Experts of a small language model: vocabulary 50257, 82.9M parameters.
Below are experts of layer 4 (counted from 0) of a mixture-of-experts language model. Rows are named router (the router's row for the expert), gate (a neuron's input weights, with its number), up (a neuron's input weights, with its number), down (a neuron's output weights, with its number) and show model dimensions 96-191. Each number is 500 + 40 x the weight over its row's rms, rounded and kept within 0 to 999. Numbers have three digits each.
After each expert's rows: "comes before" lists some tokens at least twice as common just after its tokens as in all text; "gets" lists some tokens that make up at least twice as much of what it gets as of all text. This comes from a sample of Wikipedia text that the model never trained on. Tokens count by the router's weight.

# expert 8
router:488524536516591529504483493515500496561473500589536475452486568527467482510542530484485394502550447481503544566505479512477579453537490458498436492537376548472544499547473574477514463483487453501504524492445476494456485473489540561470513518461470527496447500546499531502459530504508433447
gate0:419536554539502537484539501513524466541566455474462436493487481455545463491495465519447483491552495534547425498475535481450528469444462497463478514515500481489595548504489455544491508486465487499503438476540539546492452535433499533500509514442441487515546493497523499478503512506542452457
up0:537423532465481454516482416480437460482432459499539501477578486467449458473601530543428484530519499514470527454543557464514506456499474468472448491451438448439492487523523433429468520497594566472534502511505478534475520496555502538514530500455461466453455544475490490489517510503537533556
down0:476504464486442489524493549424494443517460572496490483472520523515500536418563518493524481574450373520570490454527540457539507535515416540475409455435425518448467483508501495462518546609504567491566486517509456500463498519486451478511550557536475424488440468511508549479484554541492467481
comes before: "\n", " The", " He", " In", " It", " was"
gets: ".", " that", " he", " which", "s.", " and"

# expert 22
router:478487471557504415464485440470444459533472506460461499486534504438473533462511407469455502538493579491485488432563509540409530475461439486590491535535513497534547550476477450498539443517495489489457446448490500513544488533526520516528440470404471493510519558460537592577458504502547503474
gate0:430485476479427492501509532499499520647469590479557450493471449468448457505530454485491566445536520522463560531538520563546551527472519509511489558509448549528536544478501498488571510483540504463537516463490540515474502465543466508524482453561472463523538517577573484508531499595440470538
up0:474425492520593473424544571448484514522448583501526446498575493554437478581543562500543499501549523487472466467438525468473528423528487525468526512497519538483473507484433536466466481508465508523489480494419535472529462466527373524523492525526519541502528549518493485510438447499488389437
down0:510515477554460558482530465460474549479539530518474460453458580516466480512433502504471447470545479499530487492515479523529522532524502415518548487475509449395457534517509436539546538462531501482522566547419467499509518542453478440443525534484456536535522466550510500510488464451448533500
comes before: " to", " by", " the", " in", " a", " as"
gets: " not", " had", " or", " and", " have", " also"

# expert 18
router:566522493535564457481490425452533500541497509502552529426530454535413468437513508459574477545566449546630497485505523487441484466518480469516531451593519548566415559506537519549578482511476501510504480470456467566518429526431558456477451498473449557501530549465532521506438454409486484559
gate0:492508584531481526534560442499480502501509470438555508538544460522504507472517559499499486518426483507469491472485573504539504481551524450594560491535519448509462557511536434433484573511527475516490454538501552532497459460464518483478540483535466565472396437518526521474528488639493494473
up0:488559542471520512522528519528470492474444424495479545555476502491506501491531472515554438531520533420522521520434476566502529504525609463449508482410500497394475567507563472498494481537508502528472452518472414489504547489507527466572526517488449483497501505550565466470505502482532422503
down0:437517506487511489475417457534475531536517527570464478503462543531497505447558523521503477484500550487402542508487493494499476526502520518471549526499505564425511494401542494440555444468493485544387533493441486553484468530453507442490442522539495511487572496519463541439442507558501531524
comes before: "\n", " and", " ==", " /", " which", " is"
gets: " and", ")", ",", ";", " ==", "),"

# expert 6
router:560455480503505439449502445505409472542561454479512462510561514514504552504489538463469531492497545593459540535596529559562397438483392491526507526501458528507551444535526520538573500441492466486489485468529390541462501547524532529444451495488541566486508579527481470478467465471521423554
gate0:430533522491532484536475549509484497527455478542480503518461501450475578529512469513481515475473534459507540542503542574413501485508491484540500399505514493485475532534528446495481453461548513554474550445581524517468560491479422530558529540538493523484470491526458500504460561533595553450
up0:544514427514485502506513490581543489499542472506493500524487459531564533475481520508496547464440566514539484564456487524542457526430438525475476519452465466502501609440528512458454461504481510539492534549529427520536435528472556548499483497515495430445511464440488545554477497475450478483
down0:569543567479508494495538514465457462408441504532487416464451468391466465495625485505492473503550453514525534481500440442544474466494533507519494485527536539474569546466521468519459504569513526481502486511489541467507514535515483492501427493466513530504451448512487492471487501504456526557
comes before: " |", " years", "\"", " or", " days", " months"
gets: " ", " two", " 0", " three", "ing", "ic"

# expert 7
router:540530525575442548514465477440532489467459456450487516502506513443529552441529558528493485515475574537569522502509400539452537528546471429518409516500518563564545471486531517519533517484537497508478514476550536513579525442559483503511439406553507498477499511472542551518526595529493511519
gate0:500566505490531455424515454473552425523503451511522584450435478515500570496438430495522531577486523536522491563522538481482505502462502476541514543485487532480531539480495546463487475511472518535526486424522460458528442553461519450520575513537563452537464471494480525476566533571522462584
up0:407522496513553496573506494417546507522474513528574464507580509550470460510551497476430582528543511514456454520515481485536509462462506490470502526529477495452549503505495516502488502435478502492494423545496502484461483510518487516446493531495450466563483413484531474568493478502509543488
down0:567479467474566520464485444512508471475491545461442434498520439523495438490536523473530526496432525509576528514497422498447448415527503535434458456516411547455517538553486615457518503540506542510472521479485467488453558545423520587489523456533488494374485500513481430559539520508514493445
comes before: " the", " a", " his", " an", " this", " its"
gets: " in", " to", " of", " for", " by", " on"

# expert 30
router:553452513583472546458511476413510494527534555529522521563507516475493529548485503510451510536485606530501506495514494515452500488502442460529434494479495529553520544468469492544573498455507481537430519457540472411564491450517496533530470407569463506511506476439505565486494562537462511537
gate0:420525460538521495509532547510480507482457468495511443498455471431468483493542494544538475414483492486565430445490512519499531498561547559428419447364465526450556547487579555525469542485444507512529531433486502526431573535500485517434507499499522470544478473434400503514527556504493483489
up0:468464531509538486571543564472552514460522526554540504483433406516519533526534472509501558464456410521527512494573583518444530486530488484477487515519504537467522487526502503487519559472472567501543485472527527489409454558522445495458530475513452513436573524500506485512524546540523490464
down0:451513501447552495460519451454547549510580460529515436486556509496564530563427516462421553453461461433483502472543565505507533454530588457514441513521470493500534544553548557528466528421506529489548451565500505489514493462563488458538458447530501494544510482479563499494495480496499489507
comes before: " the", " member", " new", " American", " small", " his"
gets: " a", " of", " an", " in", " for", " from"